From a checkpoint of a small mixture-of-experts model trained on Wikipedia: 14 layers, a sigmoid router.
Below are experts of layer 8 (counted from 0) of a mixture-of-experts language model. Rows are named router (the router's row for the expert) and show model dimensions 0-255. Each number is 50 + 10 x the weight over its row's rms, rounded and kept within 0 to 99.
Before each expert's rows: "comes after" lists some tokens at least twice as common just before its tokens as in all text. This comes from a sample of Wikipedia text that the model never trained on. Tokens count by the router's weight.

# expert 49
comes after: "\n", "\"", ")", " was", "\",", " it"
router:51 54 41 67 57 60 68 44 48 48 64 42 46 40 49 50 41 53 54 58 52 45 51 37 54 47 52 34 61 49 47 46 48 47 48 39 51 45 36 49 33 57 49 50 48 38 50 58 58 56 40 44 57 48 38 58 67 66 68 38 51 45 51 60 48 55 58 56 52 51 42 45 58 57 53 49 50 39 59 59 52 33 50 42 46 45 72 49 51 44 65 56 43 29 52 73 76 78 36 43 27 43 46 42 57 46 58 48 43 53 40 32 51 43 64 49 63 44 67 48 45 48 57 63 41 55 45 58 52 66 56 69 49 49 73 59 44 49 63 36 56 59 43 35 49 63 61 65 44 61 45 58 57 33 44 43 45 54 41 61 43 53 49 43 55 38 36 70 35 66 52 44 39 47 70 38 51 49 58 53 51 68 60 54 49 39 54 44 47 33 46 46 52 67 45 54 39 68 52 64 59 31 45 35 43 39 34 51 44 49 50 66 38 44 42 65 61 49 59 44 37 56 46 53 45 43 70 28 57 38 57 53 64 45 56 39 71 51 42 41 30 47 56 65 56 53 43 44 67 48 58 29 56 58 40 46

# expert 43
comes after: " ", " |", "–", "1", "2", "°"
router:58 68 55 41 55 51 45 52 53 61 58 43 37 44 50 45 39 56 52 50 38 47 52 46 46 48 52 46 44 67 44 45 48 50 52 53 50 43 40 61 32 58 50 36 45 51 52 62 51 68 48 54 56 63 47 61 74 49 52 38 49 59 64 48 46 44 48 46 60 41 48 44 51 58 65 58 58 44 46 67 65 58 49 43 36 39 54 45 43 44 61 62 48 53 54 43 49 50 47 42 36 45 36 49 51 40 58 52 47 43 64 58 46 47 54 40 67 76 55 53 57 34 45 57 67 72 38 53 62 66 49 58 50 45 54 61 51 44 67 38 48 41 44 50 53 36 60 60 42 50 73 63 38 42 36 62 47 46 36 66 38 37 41 50 39 57 48 49 46 51 59 52 22 50 75 32 59 56 49 46 62 63 65 41 42 59 38 60 54 54 37 66 54 56 45 58 59 65 59 63 57 48 29 62 60 31 57 43 47 47 54 61 38 57 45 48 62 40 74 53 43 38 57 69 37 52 58 29 48 36 36 57 64 49 71 33 49 38 42 25 55 56 37 51 55 51 47 52 77 39 58 47 55 52 67 39

# expert 61
comes after: ",", " the", " |", " in", " of", ":"
router:54 67 48 59 51 50 53 48 26 54 40 59 49 58 52 24 51 46 45 49 40 53 28 44 39 53 51 38 68 59 44 56 49 50 55 75 60 37 34 63 44 46 66 40 43 34 48 62 42 58 34 54 40 57 46 57 59 63 51 50 47 53 47 66 44 44 42 40 69 56 36 49 57 50 68 51 54 48 48 54 42 39 45 46 42 50 49 62 43 64 54 52 44 58 54 50 61 40 54 42 26 39 44 36 51 38 61 43 44 68 46 47 65 50 45 39 59 47 52 37 43 47 61 40 56 64 55 55 42 65 57 42 49 39 61 55 51 48 65 49 48 44 56 40 44 49 70 51 59 39 72 65 61 40 45 57 48 56 43 62 48 43 42 43 42 41 50 61 56 41 74 43 38 51 61 43 49 50 60 36 69 55 60 45 46 39 29 51 61 49 50 52 52 58 54 48 47 52 57 65 52 41 52 55 46 48 40 64 34 41 48 60 48 52 66 61 51 65 77 48 63 35 38 44 38 33 50 35 40 28 34 54 72 43 54 43 51 29 46 41 48 53 69 64 49 51 60 58 51 31 55 38 47 71 68 49

# expert 0
comes after: "\n", ")", "%", "\"", " —", "6"
router:51 49 50 56 43 53 61 42 27 56 64 50 43 54 46 42 47 53 63 43 36 45 42 49 47 43 52 36 49 54 44 47 46 31 56 58 59 33 42 59 26 45 43 50 47 44 52 65 38 52 38 41 50 59 35 68 70 64 56 40 40 48 43 67 54 42 58 63 45 53 39 65 50 55 60 41 64 44 50 52 50 41 60 48 52 47 62 55 52 42 59 52 35 53 65 62 56 64 50 44 49 29 63 47 50 35 71 47 44 54 61 41 57 53 43 36 59 45 82 48 49 25 42 36 39 45 36 67 47 58 45 43 45 35 54 46 46 68 60 33 35 44 47 43 52 52 55 66 47 42 48 60 46 36 43 57 45 60 39 50 37 35 55 55 45 42 40 54 34 31 56 33 31 47 48 57 38 50 53 47 64 54 65 52 46 36 44 51 42 39 46 44 44 60 38 54 50 63 44 54 42 54 57 53 39 44 36 60 38 59 51 64 57 63 41 49 60 62 70 32 57 57 35 55 50 42 54 39 48 42 43 34 62 35 80 45 54 39 51 42 49 56 60 57 50 70 37 50 71 53 60 39 52 62 58 54

# expert 51
comes after: " |", "|", ":", " the", ";", " a"
router:50 53 52 49 45 55 49 58 32 46 43 48 48 52 41 45 40 52 64 50 41 56 52 42 69 49 57 35 40 48 48 33 48 55 51 51 62 48 56 42 30 54 50 53 37 40 36 53 57 63 32 44 35 44 37 66 68 47 57 46 31 44 62 48 53 59 44 51 74 45 49 55 51 46 60 50 39 44 51 63 52 45 67 34 43 29 66 37 47 40 53 52 44 39 50 51 50 51 60 49 42 45 50 41 56 28 65 66 34 51 60 41 60 30 41 53 72 62 58 36 54 51 45 53 53 73 56 63 54 56 40 53 32 58 62 60 57 61 65 27 57 40 49 47 37 57 75 68 53 43 43 53 44 45 35 44 38 54 35 42 32 43 32 37 42 42 54 52 30 52 58 49 49 54 64 58 39 59 57 50 68 62 66 59 41 35 40 56 51 39 42 37 55 52 53 58 50 58 41 56 62 61 46 46 50 30 37 57 57 48 49 57 35 50 53 63 39 40 61 40 55 59 31 70 32 39 63 50 42 50 45 49 56 53 52 49 51 52 42 43 37 52 69 66 62 57 47 32 63 53 60 49 39 58 46 48

# expert 40
comes after: " |", "|", " the", " in", ",", ";"
router:58 63 58 45 45 46 61 36 30 50 42 55 44 39 55 44 57 37 56 45 42 50 49 30 46 43 47 36 41 53 53 43 43 49 49 40 72 49 50 61 28 45 64 47 54 45 54 57 46 47 43 51 42 44 33 51 55 52 50 31 41 37 52 51 54 53 56 44 43 45 46 53 36 32 60 44 44 30 53 69 53 29 61 48 48 35 56 41 49 35 51 42 51 52 59 56 41 56 64 52 47 38 38 42 38 29 56 51 38 49 58 52 49 49 47 55 64 68 62 39 43 51 48 59 49 72 33 66 47 48 55 40 45 44 50 72 55 57 55 41 55 43 46 54 43 49 74 57 48 43 47 71 45 29 46 55 51 54 35 45 46 34 46 38 46 49 62 45 55 37 70 53 29 69 51 62 35 54 54 44 72 60 70 52 62 35 40 57 52 50 41 39 60 63 43 69 58 71 50 57 42 48 51 39 31 50 35 54 47 36 46 39 36 58 36 60 58 38 63 43 57 51 52 62 47 42 52 57 46 30 57 43 60 52 60 53 50 26 44 46 37 56 57 47 58 74 43 49 60 50 55 39 54 61 44 64

# expert 67
comes after: ",", "|", " |", " in", " the", " November"
router:68 57 48 57 50 32 56 42 32 46 45 52 47 51 50 34 62 36 63 55 35 53 51 30 40 42 47 49 43 46 60 40 33 43 47 48 61 48 47 55 32 60 50 54 58 34 48 36 49 32 29 50 58 43 27 55 46 67 68 44 51 35 59 58 60 53 50 46 48 62 43 47 48 39 67 37 41 38 60 60 46 26 59 46 47 49 53 39 45 37 57 50 48 40 58 52 52 53 53 48 45 49 59 32 46 37 62 48 58 52 64 38 66 39 44 45 73 54 44 36 50 45 44 51 50 73 42 62 47 56 55 32 52 39 52 65 49 45 51 48 58 59 53 46 41 63 63 57 42 64 63 55 73 37 36 41 48 37 39 46 49 53 49 38 51 33 49 75 51 55 58 36 38 63 57 54 33 50 54 53 60 54 58 58 50 32 47 60 47 44 42 42 60 65 49 51 64 46 63 69 40 41 59 39 37 46 46 63 51 45 67 62 59 50 45 59 55 49 54 45 46 54 33 58 44 37 55 52 55 37 44 49 57 40 57 53 65 38 50 46 29 57 54 55 62 61 30 44 62 46 45 27 68 68 40 59

# expert 44
comes after: "1", "2", " ", "9", "0", "8"
router:63 60 40 56 42 54 48 27 35 49 55 60 51 42 57 47 62 48 58 49 52 45 38 54 60 48 49 52 58 58 47 46 46 52 64 45 55 45 49 60 41 65 68 41 60 42 51 48 66 59 38 50 46 56 49 64 54 61 66 40 45 49 48 50 42 40 50 41 56 62 40 45 53 52 63 26 53 48 57 59 51 52 70 40 47 35 57 42 59 60 78 49 45 62 68 45 62 50 54 39 34 51 49 37 48 36 68 45 44 47 54 60 50 49 63 36 49 44 63 50 56 31 44 49 55 74 55 54 54 54 61 42 49 46 54 57 67 50 65 56 56 60 44 35 62 61 71 57 31 44 63 71 61 52 45 49 51 46 34 59 48 52 38 49 27 40 60 59 52 61 61 49 37 64 59 63 38 44 74 35 45 71 63 53 62 43 51 51 52 53 39 61 61 67 51 45 57 71 64 68 45 38 50 57 37 36 44 62 52 38 63 61 57 64 50 57 65 59 74 42 54 52 39 49 49 40 56 45 52 32 42 48 49 43 63 39 55 38 49 42 40 44 51 46 51 55 49 45 60 25 51 34 61 54 61 50

# expert 71
comes after: " |", ".", ";", ",", "0", "|"
router:45 68 47 53 62 39 45 54 50 47 59 39 63 52 49 51 54 45 61 39 38 43 45 56 57 51 56 56 53 48 38 48 47 42 58 49 48 47 45 61 18 56 53 44 48 31 63 41 37 75 34 54 40 60 45 69 63 62 51 44 45 37 66 47 47 52 56 47 53 42 40 46 57 60 58 41 44 43 43 65 61 47 42 36 48 44 59 41 51 36 55 61 51 48 59 39 41 49 66 37 22 35 44 44 62 44 50 46 47 42 62 49 51 52 58 53 65 57 55 53 53 44 55 55 52 64 49 66 63 52 54 58 50 55 65 57 32 39 67 48 56 49 38 55 52 38 67 70 47 59 66 61 64 48 21 53 48 40 47 38 55 37 43 54 38 36 41 58 51 67 60 36 39 53 66 56 56 57 57 47 59 70 71 52 38 48 33 60 56 53 27 46 56 56 64 44 55 66 62 59 49 34 68 55 45 30 51 56 56 56 55 60 50 49 56 46 59 41 60 52 54 42 36 62 36 37 57 46 34 46 63 40 48 55 63 50 44 45 52 41 32 45 67 53 58 53 50 53 78 39 61 46 47 55 52 34

# expert 11
comes after: "\n", "s", " U", " name", " Species", "ers"
router:56 65 42 56 45 57 58 30 48 60 51 48 47 41 43 54 46 43 40 65 46 52 30 38 54 43 65 35 56 45 42 33 46 48 56 56 63 37 36 64 24 52 53 49 38 56 54 63 55 47 48 41 58 52 49 74 69 53 60 56 40 51 58 54 41 57 48 49 64 50 63 61 54 48 51 45 50 55 57 66 49 39 59 49 53 53 71 49 43 39 65 55 32 41 72 47 45 59 53 30 54 40 44 38 42 40 47 45 32 41 56 40 58 47 39 48 54 46 58 36 41 33 32 61 46 50 47 58 44 62 41 71 43 58 68 48 45 59 63 55 47 43 56 40 49 45 57 74 50 32 50 52 35 29 39 45 37 54 48 65 45 46 58 53 42 44 59 67 47 48 61 48 32 39 55 56 39 58 62 48 52 72 63 47 51 33 45 48 58 46 46 50 49 72 35 57 34 57 47 59 58 44 62 41 48 48 31 46 39 40 50 58 45 70 57 61 51 41 60 41 49 38 42 52 45 40 62 46 52 39 39 51 57 45 77 54 61 43 49 39 42 52 55 50 64 59 33 58 77 32 50 57 64 45 52 49

# expert 70
comes after: " ", "2", "1", "0", "9", "3"
router:62 51 33 64 44 59 56 44 35 56 54 39 33 38 50 39 59 50 56 66 43 49 43 49 63 51 82 25 43 56 55 57 38 40 63 50 67 60 45 36 20 64 43 62 55 39 37 44 59 63 52 56 51 44 47 66 73 66 55 51 38 46 46 63 56 75 49 52 54 51 42 45 56 56 53 40 38 51 63 58 62 55 59 54 53 35 67 40 49 40 67 57 32 44 58 62 62 54 44 48 53 52 56 40 50 50 61 59 50 52 50 56 57 35 53 41 60 49 64 49 38 27 34 54 56 69 42 56 60 69 53 60 52 37 54 63 53 56 56 46 54 43 44 37 42 49 66 55 49 44 56 58 49 38 54 44 27 52 48 67 49 43 51 41 54 52 46 50 46 54 49 41 45 51 57 43 40 42 48 59 54 55 61 48 52 43 37 44 60 51 41 47 55 50 27 39 43 65 51 59 50 52 50 50 42 33 44 56 45 51 72 59 45 69 54 63 47 62 58 42 48 57 45 42 30 60 53 43 61 42 45 65 49 41 68 41 58 55 50 37 31 59 45 62 72 68 52 36 69 46 54 52 56 50 51 51

# expert 37
comes after: " ", "1", "2", "3", " (", "4"
router:63 60 52 38 47 45 47 56 31 47 55 61 60 38 55 50 54 63 39 60 51 36 50 51 56 48 64 34 39 66 46 48 46 39 63 55 58 50 41 41 31 70 68 35 54 36 46 57 54 56 36 54 37 47 39 60 64 52 66 15 41 41 41 55 51 43 42 43 54 54 52 37 62 46 61 37 54 52 46 65 51 49 58 54 49 37 66 54 46 32 58 53 47 56 51 49 56 47 57 47 57 44 45 39 47 38 69 51 44 41 44 48 46 51 46 32 59 53 72 52 54 35 42 47 57 80 33 59 67 46 44 53 48 39 40 58 45 36 53 40 54 43 44 55 65 47 70 57 48 53 57 53 47 48 49 47 51 48 44 65 42 44 50 45 43 46 67 43 57 44 55 41 28 65 71 53 43 38 51 35 48 54 60 37 60 52 41 52 55 55 43 43 45 46 46 46 52 64 55 68 44 50 45 65 33 38 36 68 46 53 48 54 51 64 51 54 40 53 75 48 66 56 50 38 38 62 56 44 47 42 49 52 49 64 84 31 61 42 50 40 39 61 46 54 70 53 52 40 71 33 53 46 50 57 61 42